config = dict(
    moe_layers=[1, 2, 3, 4, 5, 6, 7, 8, 9],
    routed_scale=1.0,
    tie_word_embeddings=True,
)
Below are experts of layer 4 (counted from 0) of a mixture-of-experts language model. Rows are named router (the router's row for the expert), down (a neuron's output weights, with its number) and show model dimensions 0-63. Each number is 128 + 24 x the weight over its row's rms, rounded and kept within 0 to 255.
Before each expert's rows: a language model's description of what the expert responds to; "comes before" lists some tokens at least twice as common just after its tokens as in all text. This comes from a sample of Wikipedia text that the model never trained on. Tokens count by the router's weight.

# expert 24
Description: Commas of every kind, in dates like September 6, 1899, in thousands like 1,082, in lists, and after clauses.
comes before: " and", " ", " but", " which", " he", " a"
router [102 100  87 133 116 147 154 134 128 114 119 134 147 139 138  85  83 106 106 129 119  94  99 158 151  98  94  98 128 106 117 151 133 120 165 130 111 146 125 102 107 123  95 121 135 110 124 124 120 107 131 122 147 166 153 142 108 147 113 128 143 114 166  84]
down0 [143 126 113 125 127 130 136 104 146 140 168 133 159 163  85 128 100 166  82 127 115 114 142 132 126 136 163 166 106 143 115 127 124 174 151 103 136 137  80 123 156 111 154 145 113 132 110 118 133 149 148 120 156 139 156 128  74 128 118 107 148 135 111 129]
down1 [146 143 185 141 123 108 130 133 112 154 114 163 125 167  85 126 166  78 145 152 119 106 112  97 113 134 116  98 123 161 128 139 116 110 164 132 131 118 151 118 122 159 140 150 129 125 123 108 141 144 123 131 121 115 124 122 126  42 114 101 169 111 119 100]
down2 [138 113 171 122 114 143 110 203 149 147 123 106 135 125 153 151 123 138 118 121 119 126 137 115 121 150 131 120 104 124 127 131  75 105  93 103 131 163 113 145 141 111  70 112 170 111 123  93 135 157 128 139 147 168 155 127 147 135 124 131  80 115 130 141]
down3 [140 139  70 118 126 142 142 136  85  99  95 132 108 131 136 136 115 154 156 132 120 110 124 129  79 170 114  96 119 132 112 120 109 139 115 154 119  82 126 128 146 130  99  99  83 134 149 134 110 137 140 119 160 110 138 153 139 117 126 166 144 146 138 100]
down4 [114 107 130 108  88 128 120 146 117 131 101 129 169 123 173  77 114 103 110  91 126 153 101 124 139 146 143 157 109 147 132 167 154 124 105 104 130 132 177 116 147 154 142 146 148  83 129 129 166 135 135  58 147 107 139 141 157 117 113 138 165 140 103 142]
down5 [133 139 139 136 140 109 156  88 121 155 110  93 195 146 140 138 117 149 120  91 120 130 111 113 105 125 179 130 130 146 137 115 131 107  91 118 145 143 123  94 173 131 155 125  99 135 110 135 103 171 164 164  98 133 145 132 142 109 126 150 106 123 165 129]
down6 [141 149 149 129  93 121 110 108 133 185 148 137 131 146 133 138  89 148  93 138 105 128 155 120 121 133 132 152 126 142 123  97 121 146 128 119 133  70  94 101 116  95 126 145 128 136 135 101 118 104 110 153 112 114 131 118 133 110 136 149 128 104  94 179]
down7 [134 123 124 124 100 141 139 131  84  95  75 151  93  86 145 150 110 107 102 129 157  81 140 150  97 152 162 137  95 142 166 158 133 150 138 134 121 110 167 103 120 105 116 122 163 147 102 134 109 127 130 134 201 138 107 109 144 119 153 152 113 119 168 116]
down8 [130 127  76 153 124 129 112 113 146 188 103  92 157 143 116  96 150 136  97 135 110 136 120 125  88 123 134 131 142 171 107 146 145 119  86 104 104 106 118  87 141 160 137 130  45 119 140 181 151 136 135 125 156 128 139 132 162 130 127  88 130 166 140 174]
down9 [126 113 176 135 119 130 150 138 159 128 188 155  90 109 142 122 101 160 152 140 135 135 139 142 130 145 124 142 131 123 143 165 160  85  94 164 105 135 182 118 134 135 170 118 147 112 103 129 138 159 143 121 158 109 122 136 139 114 187 132  82 125 119 134]
down10 [142  95 117 146 137 119 156  65  89 152  98 167 142  98 120 119 126 128 148  89 152 173  98 121 117 142 127 190 139 125 132 111 116 117 152  93  70  97 114 174 115 133 130 135 146 140 141 107 114 111 162 160 131 137 140 104 105 140 123 136 127 108 134 121]
down11 [136 109 139 125  98 132 128 148 160 103  85 165 127 157 164 116 134 140 158 144 111  84 150 107 187 136 134 165 131 148 146 115 154 142 107 149 124 122 141 112 149 144 109 136 110 119 100 139 126 114 101 131 123 117  87 149 103 149 142 110 145 129 123 135]
down12 [122 103  92 154  95 133 154  75 122 111 101  93 114 118 186 101  88 143 152 159  90 150 124 119 155 140 119 124 139 167 165 136 104 113  80 140  87 104 127 131 129 122  94  88 120 106 113 148  97 174 114 124 119 127 162 139 144 128 122 106 145 130 112 140]
down13 [133 141 132 130 161 132 125 151 110 113 116 147 117 128 122 100 124 107 146 150 111 132 107  93 160 157 104 100 188 105 171 155 122 123 180 121 127  77 110 140 127  82  54  78 152 104 118 102 115 146  94  99 113 160 119 142 163 150 120 114 105 123 118  76]
down14 [ 99 109 132 130 122 124 104 141  81 151  96 131 142 158 146 107  94 145 140 126 111 107 117 138 148 140 162 166 172 142  69 137 165 197 177 119 157 170 123 120 114 150 141 123 115  99 116 157 134 138  79 147 128  83 134  96 136 126 174 127  97 129 121 119]
down15 [148 139  93 105 103 143 152 138  79 153 134 131  99 135 129 114 156 106 107 103 126 136 130 106 143  86 108 125  86 125  86 123 157 140 116 152 155 114 137  66 166 134 107  98 103 101 108 148 131 124 139 125 159 121 140 136 148 184 133 107 119 121 132 102]
down16 [128 161  82 126  94 162 149 129 101 106 121 124 122 126 113 151 115 167 157 167 133 130 115 127 139  83 147 111 121 142  56 144 131 130 128 148 101 126 130 110 141 135 109 120 121 148 136 132 121 115 122 135 100 165 111 116 144 108 128 101 150 111 147 157]
down17 [141 104 103 141 143 129  58 141  83 154 114 124 127 144 128 164 159 127 152 139 129 131 150 144 133 117 125  91 149 116 155 146 145 111 169 145 113 108 153 147  81  92 115 130  97 169 145 104 145 101 161 152 164 166 133 121 107 137 145 140 137 149 161 128]
down18 [138 128 155 133 124 143  99 124 107 114 113 176 174 151 112 136 149 177 142 107 111 135 166 100 117 128 162 198 125 128 124 120 134 118 122  98 144 124 126 156 119 145 105 132 134 113 126 118 122 161 138 107 123 113 168 103 162 137 134 132 183 165 121 150]
down19 [122 114 154 115 135 105 131 111 116 204 107 122  82 133 165 129 144 112 128 132 132 178 124 129 124 137  89 102 154 110 100 134 150 121 105 126 119 130 131 153 133 115 165 118  92 156 153 108  92 112 126 149 130  90 167 139 137 104 123 124 140 122 102 127]
down20 [137 159 125 116 107  98  97 165 167 180 193 163 111 145  89 142 124 121 109 130 114 153 101 158 134 135 155 117 104 131 130 132  96 142  98 156 124 124 161 106 104 126 108 147 170  77 149  90 121 168 109 136 108 136 103 184 160 107 128  91 120 138 113  87]
down21 [108 112 119 149 127 193 125 133  99 128 126 176 137  69 140 104 105 123 155 153 110 125 148 113 162 106 143  95 136 132 113 117 119 156 115 137 164 147 155 139 147 139  99 139 147 135 112 142 134 157 129 132 122 132 119 132 146 128 130  96 129 120 135 115]
down22 [162 165 159 135  97 168 133 168 102 106 152 107 132 123 147 118 167  85  95 167 120 122  93 100 147 143 100  94  85 128  97 157 168 140 107 118 135  96 114 127 123 137 117 121 126  89 133  99 117 108 171 148 102 121  80 143 148  76  98 159  99 134 118 116]
down23 [128 106 117 105 125 151 181 102 132 148 120 171 125 111 156 149 130 118 125 121 121 126 129  91 125 110 166 177 121 144 114 138 171 183 134 120  98 145 142  96 119 136  86 125 143 109 138 124 144 138 105 138 121 142 129 136 110 160 124 140 107 139 117 147]
down24 [128 121 121 124 138 127 131 117 126 155 141 142 144 165 130  89 110 156 100 140 150 129 183 142 159 131 114 146 174 150 140 124 115  57 162 119 103 124 115 140 135  80 121 120 172 163  98  99 119  88 118 107 122  87 129 140 118 127 129  76 144 112 135 101]
down25 [100 162 114 118  92 125 133 121 134  64 155 118  97 108 121 128 136 148 111 102 149 128 138 122 150  98 107  62 144 106 137 149 111 144 110 177 156 126 115 125 148 115 158 134 116 135 116 133 146 104 133 151 112 126  94 106 134 144 111 105  98 108  89 130]
down26 [120 137 136 134 149 146  93  83 120  92 153 135 148  99 165 151 181 129 137 151 103  98 157  71 123 108 151 104 135 173 152 147 121 126 130 156 150 141 109 143 128 121 166 130 111 118 113 139 117 119 135  99 132 146 111 116 109 121 133 132 144 118 103 174]
down27 [147 151 106 138 117  93 139 143 136 135 141 150 136 160 174 127 150 149 131 127  82 130 117 139 124 149 123  99 169 108 100  96  91 118 128 131 122 125 151 141 182 147  93 118 113 149 135 211 105  94 112  99 130 114 127 105 119 131 122 124 134 107  81 106]
down28 [110 121 127 108 144 111 158 126 168 135 127 112 128 115 163 172 112 112  80 147 131 133 134 118  53  64 141 144 107 127 137 149 103 136  92  99 179 144 119 130 179 131 137 117 174 164 170 136  95  96 145  96 129 132 148 114 138 144 116 162 110 152 131 143]
down29 [142 113 168 198 145 130 129 126  99 151 139 145 138 132 156 161 136 107 132  88 115 133 130 145 164 126 131 131 144  84  92 107 132 123 138 136 163 140  96 109 121 123 145 102  87 148 129 145 108 124 112 137 135 114 164 129 156 173 150 134 174 117 117 104]
down30 [144 158  89 155 160 173 121  90 135 110  95 101 132 108 141 151 137 153  94 166 166 124 107 125 111 152 146 150  88 106 126 108 150 110 110 189 102 132 116 147 148 123 124 111 100 169 108  99  89 108 137 139  95 148 114 136 148 119 114 180 122 129 162 136]
down31 [ 84 104  99 111 153 149 123 131 139 100 144 116 114 138 154 143 150 134  87 102  97 130 132 143 134 106 133 110 156 140 149 113 147 127 200 140 133 155 139 151 130 111 142 112 141 137 108 150 166 122 143  91 109 138 132  99 151 125 111 179  79 120 122 117]
down32 [144 141  99 112 136 137 131 185  94 132 141 168 100 125 107 143 119 138 107 111 161 142 105 149  90 144  87 126 150 115  78 143 145 143 119 181  92 112 134 118 161 126 167 105  87 118 115 121 118 159  91 145 135 113  96 109 105 167 111 136 131 181  95 140]
down33 [122 132 112 167 138  88 127 129 155 131 108  94 155  96 120 140 129 113  81 117 128 164 127 112 115 119 170 135  95 155 132 133  83 104 158 144 138 159 119 140  91 108 130 137 122 151 124 133 132 112 141 156 111 122  92  90  78 111 105  99 147 131 136 119]
down34 [ 81 169 100 120  95 164 116 138 158 139 124 102 128 147 113  72 159 155 102 104 159 127  95 122 143  81 101 134 134  86 112 103 133 112  90 145 123 137 166 121 141 117 142 141 126 159 154 106 130 116 112 127 152 137 102 144 116  96 146 111 149 108 129 127]
down35 [153 103  79 136 101 151 135  79 139 121 124  94 123 124 112  82 145 104 162 178 158  97 119 124 173 136 127 160 138 125 127 153  99 117 160 139 167  89 134 128 168 108 143  69 146 103 108 140 123 147 140  99 136 100 123 162 130  97 116 126 141 104 154 158]
down36 [123 107 100 145 118 125 140 144 134 126 139 153 118 116 100 155 113 144 126 121 141 155 147 143 142 114 143 106  99 154 169 191 131 178 172 138 150 146 144 106 134 158 135 122 121 102 143 132 140 110 121 134 121 103 133  98 145 123 126 141 106 203 118 130]
down37 [104 127 124 154 125 140 160 139 110 145 138 111 143 148 100 160  99 115 101 123  91 117 119 124 146 170 102 156 162  78 126 127  99 131 147 133 129 165 106 114 154 183 142 135 128 144 141 110 140 109 123 140 161 129 115 105  87 140 138 165 163 136 113  94]
down38 [ 99 134 117 105 115 128 142 127 142 138 133 144 174 125 129 149 124 143 110 149 133 105 130 185 122 100 110 106 151 132 106 116 101  87  92  78  91 136 180 135 133 103  94 103 143 127 129 131 148 150 126  94 122 126 148 122 139 122 174  70 131 120 133  68]
down39 [109 121 135 111 133 139 133 128 118 140 142 184 141 116 144 148  79 130 149 125 125 152 128 132  99 102 140 130 175 140 106 107 126 140 126 114 154 180 120 134  78 141 127 140 170 135 129 151 115 190 123 137 114 121 119 132 137  91 140 122 135 147 101 137]
down40 [183 125 116 103 142 137 117 122 154 138 111  83  79 123  84 127 130 138 138 101 156 144 120 129 129 117  87 107 111 175 152 101 114 125 129  95 141 117 121 110 123 122  77 135 142 111 161 136 132  96 154 125 111 124 123 109 105 129 167 127 182 113 129 123]
down41 [114 112 153 104 115 118 153 127 129 133 122 139 103 122 132 116 158 139 105 113 116 117 129 150 150 113 146  85 125 112 132  92 147 172 104 117 123 152 152 119 137 112 175 146 121  86 142 117 141 139 148 124 151 115 121 121 100  94 185 101  92 127 152 161]
down42 [114  88 144 147 126 126 129 133 114 109 120 128 107 123 148 106 134  95 188 123 138 152  92 149 129 130 104 126 112 155 202 144 130 122  89 112 129 104 155 126  73 138 126 144 122  92 115 103 113 111 186 119 136 136 129 155 114 148 108 152 142 123 167 120]
down43 [147 111 121 115 111 109 136 149 124 102 115 132 126 167 122  75 132 142  92 172 118 104 104 149  86  90 140 119 146 122  70 159 149 134  93 113 119 143 136 147  96 130  44 127 140 135 159 174  88 132 156 120 162 114 110 145 113 162 154 115 116  99  82 113]
down44 [100 137 108 140 115 128 130 123 137 143 105 126 107 130 150  97 120 101 132 151 125 141 164 143 135 126 149 142 138 150 170 118 131  67 117 115 117 151 162 117 117 137 140 132 130  93 143 107 125 153 120 148 134 166 134 105 119 123 151  71 128  86 121  93]
down45 [121 130 150 127 129 126 133 136 136 148  85 127 171 157 112 137 111 142 123 100 155 146  77 164 124 110 165  80 109 127 139 122 123 147 185 104 113 122 150 131 157 137 125 132 114  95 121 108 155 148 164 111 117 145 124 153 135 167 178  87 114 116 127 101]
down46 [191 163  89 114 117 129 101 129 137 117 143 134 136 120 116 100 155 127 112 132 123 121 106 184  83 136 148 108  86 132 112 131 102 126 123 149 163 145 168 108 178 100 135 147 132 106  92 127 105 119 157 138 148  86 130 155  90 112 117 152 131 152 113 142]
down47 [157 113 125  97 159 135  96 120 116 144 103 136 139 145 115 172 119 111 144 140 155 109 144 134  77  79 123 109 127  57 131 193 145 144 113 112 154  94 130 124 135 132 198 129  79 136 127 140 123 123  88 112 143 132 145 121  96 159 106 107 121 174 111 149]
down48 [141  90 142 158 114 138  60 145 120 156 178 128 155 149  97  81 126 172 125 126 154 156 130 159 148 115  85 114 123 130 139 129 147 136 121 119 101 164 103 140 182 145 105 159 133 106 105 125 123 139 127 108 182 124 102 121 102  97 185 148 137 134 112  99]
down49 [150 121 141 171 148 116 146 135  82 169 104 139 150 137 151 127 162 114  97 128 122 140 102 142 111 128 110 104  78 142 177 105 121 129 138 161 125 142 127 124 116 102 139 138 122 105  96 114 122 106 109 117 133 102 120 156 133 156 146 109 108 162 104  95]
down50 [162 119 111 151 130 119 114 145  87 110 144 115 125 167  94 102 102 159 170 134 129 148 162 139 166 137 158 141 104 111 148 139 134 149 142 103  82  94 141  72 160 111 165 125 170 134 128 146 151 117 123 132 169 113 101 120 148 108 183 134 128 117 186  80]
down51 [124 136 133 134 133 123 112  85 127  99 154 185 148 124 119 123  84 138 152 118 140 137 120 123 165 136  85 130 125 148 136 101 141 126 159 163 134 123 140 181 118 129 114 131 136 138 116 151 133 156 146 122 175 116 111 139 137 164 172 138 134 126 124 114]
down52 [157 139 121 147 142 120 155  94 131 112 160 121 128 134 113 129 106 130 140 136 114  65 152 131 126 131 163 135 104 148 111 134  94 103 117 166 104  96 102 148 143 157 150 156 122 136 133  83 144 146 130 145 107 142 114 136 144 152  94 140  79 110 122 124]
down53 [135 162 144 119 149 157 146 145 106 126 100 169 145 138 180 156 121 128 129 152 118 197 151 144 139 116  97 160 135 117 155 101 104 148 123  70 146 153 163 138 131 119 147 140 114 171 131 122 136  93 115 118 101 125 132 142  86 174 112  83 151 196 120 104]
down54 [174 114 136 129 135 139 134 114 101 115 138 130 111 117 144 170 145 126 141 125 147  87  99 129 138 183 127 129 119 128 133 137 131 159 108 156 118 122 138 122 114 156 120 103 160 108 121 194  82 160  94 111 119 137 137 125 125 116 146 179 196 123 123 105]
down55 [ 98 130 122 119  69 142 146 150 120 100 142 106 136 152 153 144 129 120  83 126 133 114 144 121 114 184 146 133 130 154 182 113 112 140  87  91 139 129 174 128 109 147 145  93 187  98 120 139 135 160 136 157 177 133 150 154 158 158  90 115  99 138 160 170]
down56 [ 73 110 140 101 117 142 126 163 123 132  95 120 106 111  89 139 111 133 106 111 115 131 104 113 101 159 167 101 105 119  76 134 145 145 154  83 129 113 140 148 108 134 141 156 135 110 117 109 141  98 112 124 155 122 158 140 105 119 127 155 141 103 110 101]
down57 [112 124 110 114 138 145 131 124 133 135 156 170 141 147 130  70 102  97 105 141 147 174 153 140  91 121 133 134 130 171 134 121 129 143 169 109 134 167 180 132 139 168 144 116 145 119 126 128  99 131 146 147 135 117 138 147 120  94 139 142  87 113 130 149]
down58 [122 119 135 144 124 145 122 102 121 114 116 120 124  96 156 112 142 151 158 120 167 166 140 145 152 119 127 140 110 161 136  92 102 126  83 137 134  91 151 137 135 125 145 140 147  95  93 153 131 104 129 112 131 147 122 149 145 151 102 121 128 125 118 124]
down59 [120 132 135 180 121 118 143 135  84 139 165  76 114 141 131 107 132 116  83 136 124 126 128 156 115 124 100 134 131 121 134 126 111 139 127 111 112 115 128 144 132 109  96 121 138 119 158 131  91 151 124 144 110 131 120 133 127 109 100 105  69 120 101 115]
down60 [127 134 176 119 147 127 103 140  74 145 172 147 108 139 102 141  98 145 119 112 170 126 127 140 113 126 109 149 111  97 121 112 174 111 122 151 101 156 120 134 120 135 155 108  74 137 133 138 154 135 131 144 118 160 119 101 165 109 114 143  83 138 108 161]
down61 [105  95 136 159 128 138 113 124 179 142 126  97 132 152 125  78 136 122 100 110  98 117 135 151  93 113  82 102 119 139 103 135 124 140 110  93 157 145 168 158 112 192 123 109 100 103 161 155 125 146  88 120 134 122 168 107 138 142 147 127 160 144 123 100]
down62 [139 171 151 102 135 140 102 142 132 149 137 132  82 132 114 158 145 142 207 149 131 156 109 134 133 153 131 136 104  95 107  94 106 109 109 153 140 155 119 127 139 189  96 142  79 122  97  79 144 116 160 200  86 139 134 122 144 137 123 127 131 164 119 117]
down63 [143 107 112 104 164 133  98 172 117 115 111  99 136 156 142 120 149 159 105 144 149 152 114  73 135 129 123 159 131 149 145  99 153 149 125 171 138 154 108 108 143  95 157  91 138 116 121 107 200  98 109 129 127  81 106  86 138 110 144 137 113 170 125 160]
down64 [112 147 142 168  85 123 143 135 156 139 118 131 148 125 142  96  99 176 139 163  68 169 137  93 130 149 137 138 100 124 110 173 115 126 167 117 116 102 157 103 161 129 139  97 111 150 119 130 150 116 142 133 128 141 157 123  88 132  81  87 166 134 125  89]
down65 [125 130 128 138 125 141 134 109  77 109  79 179 150 107 121 154 128 116 124 115 138 138 109 127 124 115 138 155  91 105 193 100 156 114 168 153 123 122  92 120 136 126 113 143  84 130 150  63 130 114 106 139 131 205 113  75  78 151 107 170  61 119 102 143]
down66 [115 143 159 160  98 154 107 140 121 143 128 101 113 131 121  87 172 120 138 104 113 113 150 161 193 105  94 150 141 120 119  68 123 124  87 133 196 174 141  86 157 152 120 106 140 149 138 128 142  99 124 143 105 113 137 101 123 120 156 133 162 147  91 146]
down67 [109 129 114  90 129 117 127 107 179  84 103 133 149 149 154 135  91 100 129 129 108 130  93 149 102 112 170 142 123 128 107 104 143 123 119 147 156 153  93 116 121 123 142 127 117 106 112 156 107  76 168  87  91 143 158 125 128 125 141 150 128 140  93 159]
down68 [114 125  93 111 125  84 135 117 130 111 142 117 120 158 160 118 129 113 131 119 111 122 131 147 162 107 115 158 103 114 211 137 116 132 183 124 139 123 177 118 154  69  99 159  88 129 129 125 153 127  93  50 119 122 139 144 120 123 122 162  85 102 150 137]
down69 [106  82 152 184 126 153 125  84 160 156 145 133 103 131 124 142 114  63  98 106 105 104 127 138 156  94 143 104 125 117 134 145 123 125  92 151 153 120 131 122 176 125 131 136 164 138 130  73 142 125  82 135 113 134 117  91 123 137  85 124  97 107 140  76]
down70 [127 140 119 124 122 167 126 129 152 172 132 113 163 142 115 146 177 113 122 111 178 124  76 149 128 106 137 113 126 127 157 143 133  98 164 120  75 112 143 131 147 130 125 153 116  95 107 104 129 147 159 120 153 119 150  91  79 148 128 166 137 139 150 153]
down71 [133 153 168 148  74 123  84 146 146 173 122 117 115 136  71 138 147 132 153 123 147  73 144 116 131 138 131 152 174 103  99  91 130 120 143 152 147 160 167 127 115 122 154 161 139  76 137 154 126 119 125 115 153 158 108 139 133  98 154 118 174  98 129 171]
down72 [127 138  90 130 118 114 188 131 162 155 139 101 120 140  93 147 166  91 130 107 161 111 132 111 144  98 125 130  74 129  97 122 155 149 159 141 111 140 135 164  93 127 109 119 117 160 135 133 148 110 157 161 103 137 118 129 112 171 103 126 122 138 112 113]
down73 [154 103  66 150  92 146 144 177 143 164 128 122 157 142 117 103 151 100 164 116 131 140  94 158 152 116 129 130 143 106 136 120 125 166  95 130 124 142 118 122 130 136 182 169 156  84 110 115 139 119  83 178 133  83 123 141 146 146 130 120 124 132 121 140]
down74 [147 142 115 152 101 104 164 128 131 148 133  94  84 169 143 122 116 117 131 156 131  83 125 143 128 128 144 149 195 149  77 103 113 143 129 149  99  99 130 100 153 149 143 159 110 110 136  81 130 149 117 106 143 120  99 133  87 146 109 138 127  81 135 135]
down75 [106 106 141 120 158 116 128 169 114 118  84 126 134 117 164 170  95 155 118  86 135 154 122 119  92 144 120 195 125 133 145 120 118 170 145 131 142 147 128 122 109 107 128 121  92 128 131  87 148 148 119 148 145 114 144 155 123 181 109 145 163  97 137  91]
down76 [162 151 118 142 176 122 147 132 157 135  80 117  96 113 131  81 163 115 150 102 173 118 141 122 104 106 119 148 118 108 173 131 157  97  97 121 142  78 158 162 141  92 150 112 116 133 151 130 139 112 165  62 126 137 161 135 137 154 144 120 143 144 143 123]
down77 [118 141 135 133 122 113  98 115 133  69 121 110  81 101 115 128 153  97 107 145 124 129 139 138 118 133 132 116 124 139 138 141 107 128 115 136  86 114 150 107 114  86 123 122 118 106 160 113 105 152  82 114  95  80 187 189 126  86 180 151 119 101 156 105]
down78 [103 140 158  96 139 122  99 128  86 122 136 127 164 178 152 128 155 131 124  79 142 128 156 111 135 132 149 149 157 172 124  84  94 111 151 136 128 132  98 111 152 100 153 191 114 121  82 125 133 113 158 146 140 117 112 117  66 147  84 138 135 118 122 112]
down79 [138 106 156 144 154 109  72 145 128 154 124  71 118 127 164  97 116  95 105 109  98 150 148 146 100 151 118 114 127 122 146 162 119 163 126 147  78 157 138 126 135  91 100 130 168 105 162 181 147 142 161 147 131 154 109  81 142 126 126 118 138 115 141 145]
down80 [155  87 124 150 135 124 156  72  98 138 128 148 134 129 123 174  92 135  91 164 109  86 132 154 164  86 134 149 109 122 106 120 145 161 176 152 107 142 137 164 144 159 118 103 107 163 149 103 123  83 110 124 104 170  92 111 135 126 107 146 118 138 143 126]
down81 [131 150  73 107 125 115 166 117 158 160 167 128 125 136 111 107 116 164  85 112 130 160 120 129 139 119  97 107 135 127 113 151 122 156 107  98 110 143  94  98 132 128 115 114 172  87 160 118 109 178 101 158 130 120 150 146 202 151 112 167 132 130 118 142]
down82 [126 108 137 121  89 126 164  97 155 164 149 144 160 125  87 149 126 134 120 108 155 151 143 115 143 143 163 122  93 161 117 142 118 142 126  96 178 136 113 160 121 108 120 112 111 115 131  95 122 184 165  86 115 126 123 138 154 129  89 120 118 152 114 101]
down83 [144 138 129 114 126 135  90 123 129 125 129 130 151 118 142 138 136 155 117 118 157 127 115 140  66 121 115 130 121 132 137 143 169 130 105 125 128 181 104 112 102 149 136 112 139 135 132  80 124 130 152 163 131 138 113 128 152 117 116 141 116 137 183 119]
down84 [160 125 111 105 216 141 113 141 116  94 116 111 100 103 138 125 151 158 119 135 152 146 130 112 101 113 149 106 121  85 104 140 121 126 109 151 131 136  93  81 140 124  65 160 134 142 118 125 132 143 129  74 138 150 124 143 136 147 101  87 147 113 155 152]
down85 [160 146 101 160 139 119  96 127 154 150 155 117  98 156 145 114 149 151 117 124 136  93 146 154  68 145 109 109 149 132  86 139 117 102 128 145 135 119 156 140 116 135 176 129 120  83  81 149 117 125 110 145  80 165 116 136 126  86 121  58 164 116 192 139]
down86 [128 138 124 117 115 121 157 109 171 137 171 101 107 121 120 127 147 161 172 184 119 100 103 109 133 147 159 129  75 145 137 141 100 117 150 143 117 102 136  79 140 116 154 131 148 113 134 109 160 118 124 166 122  98 102 143 168 126 101 133 102 162 106 147]
down87 [156 123 130 132 142 152 126 126 122 124  64  83 142 120  82 130 127 152 101 136 133 120 134 141 149 109 153 142 116 122 108  98 114  94 120 105 181 152 154 172 107 126 124  67 132 159 130  81  96 126 102 146 163 140 124 117 170 121 119  79 107 144 165 123]
down88 [ 80 155 103 125 104 131 114 129 133 120 185 113 156 125 115 161 119 200 123 105  98 125 143 113 164 134 127 104 122 166  90 107 108 143 110 109 111 129 124 120 132 128 141 165 120 106 148  90  90 161 123 153 199 114 128 105  84 161 181 121 123 154 100 137]
down89 [112 152 123 139 110 148 179 171 175 120 109 138  84 119 133 115 113 151 107 101 115 189 136 117 133 165 140  90 178 123 151 146 113 143 115 160  99 130 116 121  98 156 127 143 113 155 103 149 149 117  99  83 133 112 135 113  91 109 120 102 101  92  73 109]
down90 [190 110 131 120 148 105 159  90 111 137 109 123 150 129  83 190 121 147 161 121 110 142 157 117 124 111 109 137 131  98 120 139 140 102 146 140 133 112 136 138 107 108 127  62 137 145 158 152 118  95 144 158 153 158 114 120 100 138 112 122 115  87  89 131]
down91 [108 182 128 151 118 119 147  82  94 171  96 158 148 141 114 130 156 110 125 133 160 178 144 126  93 118 132 132 103 140 148 149 101 160 149 133 128 163 153 142 113  92 133 120 163 144 136 170 107 135 154 109 134 104 117  91 113 132 154 111 110 138 123 155]
down92 [141  89 122 148 114 116 155 107 113  69 119 105 128 169 118 133 117 143 124 127 157 111 191 107 145 165 131 101  95  91 121  82  85 126 124 135 157 152  82 172 114 108 158 149 115 146 106 109 106 153 139 147  90 118 169 128 108  97 134 149 122 116 115 110]
down93 [118 169 112 134 137 115 119  99 178 126 161 135 152 142 145  98  71 118 144 120 120 106 156 149 142 148 118 140 116 148 157 159 122  86 140 160 146 126 109 125 133 136 104 137 131 127 127 135 107 177 142 138 117 104 157 169 140 116 178 133 122  88 129 131]
down94 [121 143 125 142 150 135 132 122 139 103 124 149 106  89 155 114 158 131 151 142 220 143 114 142 144 131 140 132 156  79 154  96 147  95 149 155 112 141 150  99 117  75 140 115 102 162  87 125 159 188 117 153  95 135 114 140 146 138 113 150  64 109 126 118]
down95 [100 128 197 149 136 149 135 126 117 119 150 114 128 133 100 132 136 121 151 162 114 107 111 123 141 174 103 125 117 154  91 113 160 125  90 112 118 142 124 131 107 146 130 133 169  92 129 128 140 103 141 108 164 137  91 119  98 150 127 138 160 142 141 146]
down96 [128 147 166 129 146 129 142 121 129 125 137 137 127  95 127  92 152 166 126 134 140 142 153 126 154 143 121 130 122  99 136 152 104 162 114 114  85 108 161 146 177 144 127  69 105 109 135 143 105 100  93 120 111 124  87 103 109 155 121 158 117 122 104  99]
down97 [111 111 131 154 122 137 151 147  98 128 122 143  80 124 124 130 178 167 188 133 113 105 120  60 121 141 128 133  88 124 125 144  84 129 129 124 110 114 132 124 125 133  75 188 147 122 159 131 147 159 147 141 135 130 133 129 139 133  93  96 132 117 135 133]
down98 [128 142 121 108 110 129 127 129 159 133 144 165 107  96 146 146 113 135 129  93 135 134 139 127 192 102 150 111 138 124 113 110 122 181 120 147 144 142 158 147  87 184 107 131 162 126  96 138 169 132 110  79 159 158  83 153  85 137 120 136 112 105 110 139]
down99 [168 150 177 107 153  85 140 131  89 115 135 147 106 114 118 118 163 140 113 112 113 105  92 120 102 100 116 127 106  89 116 126  75 122 133 129 116 113 117 116 132 109 113 149  92 155 101 151 142 104 117 148 160 158 149 128 170 148 130 130 168 128 125 146]
down100 [164 145 114 157 138 141  99 125 135 167 147 121 126 106 127 153 133 130 153 169 143 148 108 132 156  81  83  76 119  79 151 117 125 125 148 146 119 111 123 136 131 114 115 158 137 134  99 115 172 147 172 148  83 154 120 147 124  93 174 136 151 150 141 117]
down101 [109 121 130 130 140 140 141 136 141 126 119  89 147  87 102  60 121 128 125 151 111 136 108 136 102 125 117 127 159 154 126 155 114 156 128 140 166 129 130 112 128 129  99 141 174 122 138 156 101 140 108 166 157 129 116 141 134 122 110 107 123 122  96 132]
down102 [164 104 120 101  73 153 123 147 126 129 127 148 125 131 142 134  65 127 116  95 133 185 151 159 110 118 124 100  78 118 122 118 137 164 129 162 131 144 101 132 119 142 151  95 108 122 159 118 158 167 165 130 120  85 137 109 130 110 133 142  71  92 109 150]
down103 [123 115 146 133 104 142 119 138 162 145 170 136  95 108 138 162 139 130 105 138 148 122 129 106 114 160 148 104  80 135 125 120 134 120 140 143 169 144  90 132 130 126 157 111 155 136 127 100 108 149 148 112 147 162 161  95 105 163 144 143 128 119 115 184]
down104 [144 150 142 107  97 114  98 139 103 103 110 131 140 108 123 153 153 107 158  96 140 178 119  91 152 125 143 124 139 137 180 151 117 113 134 106 168 105 119 115 149 127 119 132 146 175 154 121 150 167 175 118 151 121 131 155 146 131 127  99  81  87  90 109]
down105 [114  95  96 108 135 133 117 129 141 140 136 133 130  99 117  99 127 130 124 129 152 114 132 146 110 107 118 125 179  81 131 127  88 124 114 102  98 140 126 102 115 123  66 138 107 133 113 108 119 102 157 103 133 127 134  93 172 104 153 142 171 116 134  72]
down106 [149 154 127 174 132 118 165 165 140 123 116 129 102 125 127 114 131 120 139 119  99 133 113 112 165 125 118 121 134 125 150 122 141 123 165 114  94 163  62 129 135 127 120 101 162 120 166 103 103  79 124 132  82 118 117 111 129  85  99 157 103 125  91 132]
down107 [135 154 140 140 151 155 129 104 153 148 106 172 131 130 126 117  97 126 136 106 118 145 134  99 115 124 120 133 132  94 102 151 138 142 139 115 120 145 117 154 175 102 152 163 111 128  97 144 139  95  92 185  94 120 139 141 112 105 137 114  99 113 143 137]